From a checkpoint of a small mixture-of-experts model trained on Wikipedia.
Size: width 256, vocabulary 32768, 75.6M parameters.
Training: a variant of SOAP for the experts, 697M tokens, 5321 steps.
Below are experts of layer 3 (counted from 0) of a mixture-of-experts language model. Rows are named gate (a neuron's input weights, with its number), up (a neuron's input weights, with its number) and show model dimensions 0-255. Each number is 128 + 24 x the weight over its row's rms, rounded and kept within 0 to 255. Numbers have three digits each.
Before each expert's rows: "mostly gets" lists some tokens that are sent to it at least half of the time; "gets" lists some tokens that make up at least twice as much of what it gets as of all text. This comes from a sample of Wikipedia text that the model never trained on. Tokens count by the router's weight.

# expert 26
mostly gets: "ević", "uki", " ago", "aki", "abad", "ko"
gets: "5", "6", "4", "8", "3", "7"
gate3:115126173121109106148102148135116143142128112183130099153134159114090113128078158111132151107167127143118120100162129157146126138091136129107112106151115096118165107086103118088097178080101143189126160163143086085146137068093073140142128094135130134078098145156135093140092125142119095122133140159142111097101115136156135149146091158133098131136106120141162114150104134137112097131118120110139148102123141122171164125165156114137143081111103127148082151107113154119096105168115143089132135122092095117085101151125128125108111119162120103132185116150131109140179091113150148125126126106160106133145114116150099130095176141078118097149100147152093153119138114099136136136113123129126122117162104146097108116123124149116125132154112091154139145145104136155116158110151119
up3:179159098058126115114116121107115093110103164098171140122125107116122145096171113142147143166111132108135143159097143145102166120116132101138113153105084111128084128169110105133103080148094150111112112107077143172072127102122156139078141176121163132141132152119139150128107128112095148138096094095152124122154120145140117094099192135118093093114128135122127085113114143151131113123092112130115138096091123168115115134101152162123115180103141150147124134155134114134162127129131149159163111089121142158136124142117077137122127170098150161151129138094162112117113166171164144114122105118142123135116150128126116144152130120125121135140133156083144143088122134152172145151125110129173130146096104132144120181142111133117179173171131150158114132146120128126142140163139110

# expert 34
mostly gets: "c", "-c", "-C", " silver", " Bronze", " gold"
gets: "9", "c", "6", "C", "7", "5"
gate1:141115111152149053106120145113130087116146136090137119104124120127095130138139136123122129146098150103097134127110145084123151132124122102116101158104123095118125131155087157111144148108126114146152145153134146123106143090172159107172148110137099078163126131106110102152159124097120130132157156175084120170156120110176086144133100123123152141110145114149117129136128148118107157110166144163091115103123141112170150180132144187123124099151089145142129109126133116098125103137138131123170105144135156118129128163107099149091143126120114130173147114154153143134143158112154119106156152159107096119135108126153086100118111075065147109072104094129124142082141149163130101097091094128119159153175100113102145174148125136109105119144141119117090136142104101105125143119078136
up1:121152146155097104124135128144135109106146121141109161109121125135128115122141116092115156137087179124127112123065144068113106130110098114129146104122055135132139159120098122130160155094104149122125124108124116156152130134136119110163091119148140109144124125160139125125104169132160173151152141157112123099140129135136143144193119150094101161129119133147131094135136131114122123129146140134124126131111152127130162141095152157114122108145112139128175132117096151185157098110192131143108072159147151130136144171135106167086137105147177125117098148127161181115133108101120141144128082080113113126126151143144138104159099068117110132085140115120115137105148150098165093110189087146089125100140107135160135159159141148098107123160125113129095135111143138107135096167173150

# expert 38
mostly gets: " a", " an", " been", " more", " any", " much"
gets: " a", " an", " A", " be", " not", " one"
gate12:140108105145118147152145119106122123171167129134106109109089142139116080119114141112144151171125091137131112100141144136098119106075120174109115162165085155150162100154161107095095147111091130133162121149116149122124111140127101118102158141103125133145117094162116173126181122116119101161114099130133156105109105118111155156092112106147122115112108170152147092109125136156112112131133164140134157111152124134141155114095091152181138080118156116128124123138146131134106149190127120123138150153185098129110148134148151121138139124156084174149153121161161116171133138120123099119138125114136117135162123098118096100137144129174126091151194130087187130161079144095119119122170122111163102151169152134170147108104116146135165106105159104141102134131125125137154146147124141
up12:132176119168149149137149108106160157144149120114127124111084101115133125116156136111092133097178117117165164170153151089148134177099112126091113119118089131126146107148104116129132126110140134109136079101150133102133154097128159152114120113094138121134109108142104159118156097104151129124108178134160143125116147150112135145109106084123124141128131177130169121083187145108103069125111120114095163104149094140165148124108164140166107116156123105125120115149153095134112141145131150134113118100172129129117133120071157114155184139127130098161146112128097174081141128186158105110164151109090203157103149118122148152144144125121106140134103118101178127094134156120120138180142093131135119122147140121157148174113106130143112121155120127107133121097151133132141102126153119

# expert 1
mostly gets: "):", ":", " :", ".:", ");", " Starring"
gets: ":", " |", " by", ",", ";", "):"
gate0:098150161112143120143141081134147148148128144150174128094127129122159135130122104124167155152125086153110207120110125104106084110104098129102099126146129144104103116113120159147154130153146166128145131191125108115146110106151124111158127166119140116139126137128062117095144126091130132115137143096123089150144087160125167137119115175130128131189139116161126121132149082126129158150142104104079116168152131164116084121133146133149117151098102124105090133144154141139134130099116097113110154105127107116128141125096110118112156061129084126098163166129124074156121132177120117103105117113159117119137140131159135147115105151140113147135125124131106133081089151093104146088118137141169107089134114133087164125132143143148088134101139125138092122173107126085107140136153093
up0:128158083153115170100154143133166100114161114132094111129154141116136143117135111120122151118166154109114121129128137130183168120134130116139146161116146056152166130143120128122141123115138120209091126115141060096120169121109115121117141094126118127156133104115144117112101136127102136144109129125141077128106154159136088128172144084144135180115128139110148142141134131123154112107130129138167115109133135141123130129151163140124074104164136139118154148106103097153124092086071137145123126133136125123184157163124149105130136163152149100109121103089118169122085126101160117128136139139159140113086137135108100139150114122116154115099105112121148119139147157168142122083135123095140136143154160140162111109112121173101170095137091067102146138112112103148154123109109198

# expert 10
mostly gets: " two", " three", " four", " several", " five", " six"
gets: "1", " ", "2", "3", "4", "5"
gate10:115159180124129097141125110108124118151132124102077115161130175095130173129143117123121180128169160085169107108134164087182097099093141083071142100153116102125136127139118139110140114113115127144146133154096121125097134133136127105166145156128088115101092121120087092121130106100108146129114119132121155122083085115154108121118129114107096139127127157105169100138151129150147128133088115154149144113150140129162101087159095110122132150144163117149131140161122106161141136127156127126129127182109127146145147095152175080123124113149146099163149131134093083124129170138131138125093117107140138120177131104167148105143123125108148133144091073111089069100079109126156104170168139153110147100134140111141165159094141114134151133120158128121137109136120112112143119149103110
up10:067133157129168145142134118122090137129123117098107175156106187120101137096134150138103117118130125102139133133140113131144091078092126166172129126104113127144091119194140102143131092141130162169144125103103131135143172122133144144130142127140096179155139095147134096134122148105147155125119126127115162156137100142134113069150151126109109107095111157122173147090153099151164116119150122137135146153128166114121102111140144151153098135128089136119143154174146129135127123092124155105122163131157129119141159152137125139110117119118131116158167101104109143123150150103143118139132156189158141160138142093110165141129098141100159161140111078160136110137105067137163136111184138103111140119162149090152181142113163107164124107128196137128135164121150129134132139146108151

# expert 30
mostly gets: " new", " same", " due", " next", " different", " entire"
gets: " the", " new", " same", " this", " next", " following"
gate0:130142115097105140122191119118105097111128130109130109076155109105126114141137148128138130127135118126096097150140110150136150130100193151156135129111137128128117123134119109127102140103142124102205057114144181126162069135124127135118109113092151126161167098106130103123085140114137086161115142164146156112114109134110160146115133129103138078131092109148155158097106090110124142153145176109058139138141108135145125139114127094112078102142155136176081112161160138124156096151131130140157153118095114161161167139128167199132133123134121138118134104110122137110144124139129122100100131110137124140099108145127120114113142153108110144173138137141137136103087121122113120176137119147138107113147116142136137117126116103127164137110116082175179183131122139132100119176155115
up0:132100116143147161144128153133095124128116124116074131118112132112105169124160083097143141139152087145152130142137132140141139151154155122134136091161090129112109146125117097151125210113158125123147155123144155132120147172136128129158096175097145136142082143167182100099157125152115120114134134137119135159162126128163070113120140135122105153072092092139134153112127120126105143084081114102072104165162117146097090100125149075148126146129137132148116138134159113135123162136120156145073129152113151131130164130143145136093108113115102111101118148075131095158188132145099137141097115112139153089129104136120075119138087127131097125140176158113091122126086122139132110143096138153115157119135134122142108135139118148124117121146144127097122105174091113167153102155119115

# expert 24
mostly gets: "1", " order", " Average", " favour", " addition", " charge"
gets: "1", "2", " ", "3", "4", "9"
gate10:137148141134148114126134095141150109126087176109127152146135071117135078137062109155162120161138133117152100123122186162158119135133152117142134088089133143127123108160113147164113178128074133168102128149094130136111119121135118184117156135157151127126106132116153106157125132155095140161125134141115145118097183115142119117127165178143126138117143091097144123121160138161114088130133121163147133114142089108108150106139139151113124122151140127142157149125130140166139143129140133144102145158098184151118126096128087142124172143147107098114124145126079102150126184134106140106157101170070156090142154119142103163164100094106130106080169103104127095111170089140147133131137144123107081132159097104155124132121122104118139151148110140103137131108094133119131101128150094
up10:131106152156115132110107143142113123140153118116150089088106096105114125129112097153093161143187077090133143140146118096130111133177104126153178152141102107136160122114102160111116111101178126136097151120155145112107145160129139194128106121127103117125141101067140122152121114141101106130131116139120151099136154127139109178126133130146145123120156104123114123148082134131150106132095103127117091092143094098088091153107139056115159127140104140094131098113102105105165102109130105130135132130150118109114132138167143123134120119098121118148140185123119117107144134163130134131123132112180172100134096123096118186112162123105142161117072114138130160194113114126110166128126156110127148145133116088134095100127132141114110117094120123163110135143182150115087156158094105

# expert 33
mostly gets: " (", "\".", " ", ".", "'.", ")("
gets: " ", ".", " (", "–", ").", "\"."
gate2:117144118146161104168083118133107097130101161144113088156132134103103093130124145159161086154108162130086106137141136149137114122159147145154096141115151153080130105185126129091146129124143148136118133152083142150141095083139130098139118173114183119139149114155129117155130131106099165137127129131159171115150163140118092097149082128111134142126164098155179154136094118130082077126127102153129151164144094143141163113126146123174138159163137136141125140136122103123121160171164142147169128152123147128150084137140129133111187110136129155118139145121124182124126145113095143117102128100110122169108134134103128122155127090125075142152149109156121164180134134163154094091157114117107143119138156161135119111150122094134103096152131086131136126116155119165121118099147089
up2:126107149094114116088176136113141128143142116126145134139115138169143127137118116105091162097139135116161137107101159082125159138146071114114122134103121073176137179072158104132137123112103114152117133115174142132095086125111125147107124098113092108128141151109167139115124150164166138127171134101108140150101133119123144126142159097117137106122097133144126103121098127144119216140142148115177095144122170140096104165147150127168116118114129121142145165114124120107119090141087139099107140128140130105103140103131139115150129123130132125131093117126123079123132148139162126174149147139119098085133140091105131145104111145110175102077107147124136103088151134083143145113107142177186113153161137120144112139130145123166121163069136146103078100132089147107120123147120119

# expert 43
mostly gets: " B", " S", " M", " D", " F", " P"
gets: " B", " K", " D", " T", " P", " M"
gate1:117112141076170127131101104077142097082084148128117100161168141146108156202148121142116120115101147136135169123129145175145158135139129104130138086096110152149138126143142125105128148103066148165146120115081100127113103184107144159126185130106148096134141127144093109121154096129140153087146118150113130114140110118155100136144177122117153114138102107178138106111167136174163134153123129118119145135140159137111125119102169088142162098109105129147131127132116133103132115078103159116121110150168104119127116139160150050085161119136126124127114115146113109166127140153182173154157159084123178136145142105130129142122092130145139126124119131115111111125157173152127117126147142103102141118136120130108116141129115118101106162125173088138115135159123131153134145126152136
up1:110124143132158098126116113097137139097077141134151136135140133180127155170157134122132118128096155126116138113171147126165158138139134112119144119122107099160090147126118162135159129125095168096152111047132109085144100147152151164125179111143128092125135146169091110162161132130148141090135152112123099111143090143132142100181129150141160121091092091156108141113135153100120162147145135164083097111122151079111109127158148110101149118121141140149114152112102113130089098102123155126135088140122113150071105138158159101114150095131170111118167148139106127103122147149142134124155148097138109119114171128150079154105139125135142168110147116118090123120110146167120134107129131127110110148117128116119115120106115080114126143136184060109109170134109085097135131117159140

# expert 47
mostly gets: " received", " used", " released", " announced", " found", " took"
gets: " (", " released", " made", " used", " said", " found"
gate1:168162150144140126100093145113143106092187095114116122171134160182140167131163141125134133147141089137125116098156150124191122139130118063113134141131105125130113154122143084128130160134149097145100195110102088114128183091096099116172135105133139151137150135130137163104124112078108131138087147147129124114126152139129120136134132117105086122084107138139143079148103136106120119106153156114141133119154138147135119087089087131104184137125143089126126141170122165094136133140097134161144125124098105194089117146127124096104133157128117111129137155087115112101082144145112113139101131148135118143120136121155106104088133106111153108124147088148095134082131109133107146126096119110099101127164152104113121119091143105141145096136123163149162138100151089150113108142133109
up1:126162165126126128149125105085130116130067151150121117121114122109138095131128082116113178159163130170138129174130102112118164095123146131131107105116142139111119167103101110154131098118123129155106125145069126081142080138151149108112109146066107090122100122130115097147143115170142125095121126106069096139141100145112112148159102138125129162154148102135128163086161124134091125085107120137139099097145178090150131158125091109108102087178068154120118110110113134153117112116151152103134116148144149096151121137127157145122084124089129124135143163152103100152102117127118129159109099100090128151146146082155115119173101139118137121155111161127131163131122160141128108077114158122120100098095135115168092143159128094117164125128138163114128127135133134104147124116089117

# expert 13
mostly gets: " his", " the", " their", " its", " The", " her"
gets: " the", " of", " The", " his", "The", " their"
gate0:091170122144125141160136164148131164114149122160111100135096135154154176160136164128102116132099125155157151151121156139140103110128116118137115114093109095093118153176134125079133144128115144110148109097121115121133095128143116109082149111109138126083172078133150150127138084150170112123118150076143152073117144115114124087117118117114139107127143112179152123102098134088154109137120129150113133101145110088158140120115123117145133090107146173110153126140133127126128102163131132105134163175098127149134101117147153120096105099157110166102114116145140152191113145118077144092126127177130180124134152093161126135115159115085117165175117152113114111091115126115125148106132087116098126119140055157178075110126125135111106122139106136104129139134147167116128124157128127
up0:100118107137111128125122104112132136162120147115099099138177064139139103135154132076127141117153080135092150140131065137170085120124144136147128126158165127131191124088113133194138129157124095121158132144135153110137150150120123141155128165135094138164086117144116167109113121122129109147088125092118135095154119169142114152134098122138183188144115152085110152121114076129139126102162123144143133134139126124116148146110141151113129117114114100116110146138142119086074137101136122162140152111126165146122129105129172183154120156132151129163146125080136141106154107088138127158179133131130129092102125135114125156120115170122105124123096155092158126134125162104109086120119168106158126110100153136106147164078109144156131124138117175129104105124114137088147104142108133

# expert 12
mostly gets: " =\n\n", " first", " known", " most", " such", " main"
gets: " first", " =\n\n", " is", " other", " well", "\n\n"
gate1:120142100121110110122152153112176152099092119126128134112128122178081123106138150096143125142136150120128139129143133115133148141151153143102155153126147106093137120123125129151125143195145131099120114105126214106120119135114143174150146077101125140123194130098129124090109113154157157083118150124100120129108154066168134110147120110133123151134132170142144103114098157100152184143138122122133112079099150126139100088104135131143114097101137160131142125156124093109129102137100142103201138127130104120143148173125153145145132132116110087134132121160129140122164175133123132156155135115107108145132092119151118080129148121093129145133143164155107141147104148113153135130208108114126126164161114142087151110146175140100180125135151109120121156114154126109108137097095126
up1:121114134074142125149108079164110116122201156147113085169139134145176127153150121177122123094100147121155133131171123110139121152126139103139103116119086094135161102147142165125162136101125180147146116120184077142135128105130105137129086144150129135123048079127071130110139150092200105146127109145145135144141155138119106140119109177092146114127109100086100154172123124114132127098129098143128117148141143125147161119117092119136141127129114149099100144099111130147155140118124088163057159155131132099116117094141121140093124113154114149110119131084093119142086117135178138100113115154141118098105127109125134137146136154110128127120139113083144159111158124131145119130097113145162144155117149129140118124125081144138103161139118133150125116107117108138100135147105103

# expert 3
mostly gets: "\n", " |\n", "==\n", ".\n\n", ")\n", ".\n"
gets: "\n", " |\n", ".\n\n", ")\n", ".", ".\n"
gate0:132135138054159154157129097117151136155121122125076072158109143156174131120157186126104118145121150128080115146161180134130128164111128111145132148155152105153114113143162082098146169114113155122135178117112121140119118101140122077132134128129103149126155132133131123092160151141101097157079138140128128110123075138082135132145124104135095126144122134129158078127104115159119073126141117136133095139133151109147094123157111090145105088132129140101094130113087089180152111117110107118159115135098148122122116164136167079152139130148120139157098088115129158109120152159073136153119094091110164167100107118163107119137135070125097144137138123130105104122119151165122132111100140114122106116136134119138123120108130115097085132100114124113120099088107133100133138145136171
up0:112134128105146106106136097142119147150101090129089089138062177118138143132157173135106121165115128142091077135113146130152108168116133106136082143144154145154103131155142082100147134133146119132087180101108129167110130079136136132124129136140113125100142161107141161129151169139109096138086120159125134092090102137100142099154116145157091141126097129100140079134102092150101076093148112130159150149123137125146122129119076130162098114156148114128113108123112091160162112135156128135163101139087150115130115142143160091119167139119118151147108119101120179098088127151089100105103102101097133127093136103124133113117175135121102123145150138136165112122117152166136161114117136151171103079130156120113121120091126110126088107084139148120142117084097119108156121141142121

# expert 18
mostly gets: " %", "|---|---|---|---|\n", " Candidate", " Votes", "|---|---|---|---|---|---|\n", "See"
gets: " |\n", "See", " %", " Votes", " career", " life"
gate2:102134109121128125130128109130163120107161114152152193134120117099095121195173134139156131141091120120157151150165117110109167117131095134135146137136107104161109125160171171132163067104112117113095163135129146138120136162145122096114123104177132120141123114118133136130157072104159157155112115122129137146132093135161137151151151133161133137152165100114106120155131121140152149127102168087134129098128091122121129136146080128098157106119123117150169104188130089142147114140127102131152148118109104143142139094097157112096117151184114141143122137154108133149165126151095135169105117097136116137121182086087163122128135105094104115113091126139066168111119123131091113118129088126131117164078115129146121129174104116137121133139141138115121116123103118155172124125089072
up2:154112148134117177168126107134083122157107163125106113169126149132135165101118091109083135112123115120145112104143130140184135140137153120116137148154115121154130154168124134151153177140137112120154067132137096100142141139137135114075199095125116150122141118167137127098126197148167140077139138131137158108111102130107146143139153162120121086132152174124170146117145079101106102157118113152134145125099146146132156138123142125158096153108148149116133114138104161116118156122114136100112165128118132143121102116097115108099122118097157066165125135171160135143138127135164135132108128151155123136103095127112086136128136144137105095158134130129174076142117163084106107101121075128110153126139087126093088114106161166120124123105121092162144123127140111094086146139132150

# expert 37
mostly gets: " at", " during", " against", " in", " took", " around"
gets: " in", " on", " for", " at", " from", " with"
gate0:119126126162123174142084115141108160140112066147071139164124078156131098148142104084119143125136150080107120109110115151118155083132120145115120152157147096117136124152160122144147139150091108161134129122137158098076139148081098156127099114119140145103144109124095110122121139110157116135129154101134134137153177159133156096122120128112096141128096156159098158104114187143119181146142116131153166154120138141147140180147157119096118138109108106099109113067146118129136143121174154138142145129097094124181138152113150138126121137140169138137142135174126132119116083123146101125122134108168113133118159110150174127148133120133098121167135098135131153127151141122116101133104181161158156111145112186132132144133107162141116161096107176132107163123118119085149154119136093
up0:097118171116137135147143118146097150091130106165124093137196089135128080124162094114146120119109140116162129189123085171147133096160118145139119105153132154128144172098122163150142148154119132143129081188095130098141188134118126155108118113142155129132137172144087103148105110092143104129084152117140150098138151132131106128132116100129125128117163134169197165120115168107115117097106118130111121145100178107148105158134136150146089091123134133139117116128121131151151109095137143127077132102136116123085105124126159118133134129141116117101099173124146119137145135118146122125106106124116130145129133145121113116125105083163106155162125143131062118147129129117128113092095158102084164143130155133097132150127129147130119120182089163120172183133160097119113146130155118

# expert 17
mostly gets: "9", "8", "7", "6", "5", "4"
gets: "9", "8", "7", "5", "6", "4"
gate3:123085130093162137150155153082117114115147150075111178097191142153097101164137144134125149187167159116148141136087141076103124126122116107139154112141147118110144087079122165139124141135062111114137141135134141130125138145139111089139117137162087118110124078159124090100117135172182142146152159115154138127136128150160081098135154139137140130097110121112122115114092133137148113126167161146138138116143106084150135118137164138116154120133121087114138162143105143136151123118139119137121132095155156162160138123103080132151128132092129124132136102140102143127133135173102111122105066107140107125105149136089154149124124164082121111133139124105136164125050159164156164148148151120154127187103092140108153099151132102126137139130120129141119128134103132121115123113142105
up3:119121112175119122151122082142111127109106127172133151154103102095144126093115101124129136097147107121144105144185143111122170111135143098102102178096099115162150136101112134129144158105165095137094104169083139127174160096136086125103105122129110133130124128087145161149080139104122135103078142125186145098129092098142194088122121133151140108135134125125106117152074120115139093120133127108104135129164140121123113148116143168124127103118147140114154121123158139144133096143125104124121171122139139140115159106103142085099133138154112083116106163126137163083102147108146131174155185089140149138139107119126117123123110152122155148081074144103086134149097124156127140131111095161107155129107120106125112124128068122114132148098166111143110129148123133143149121081136084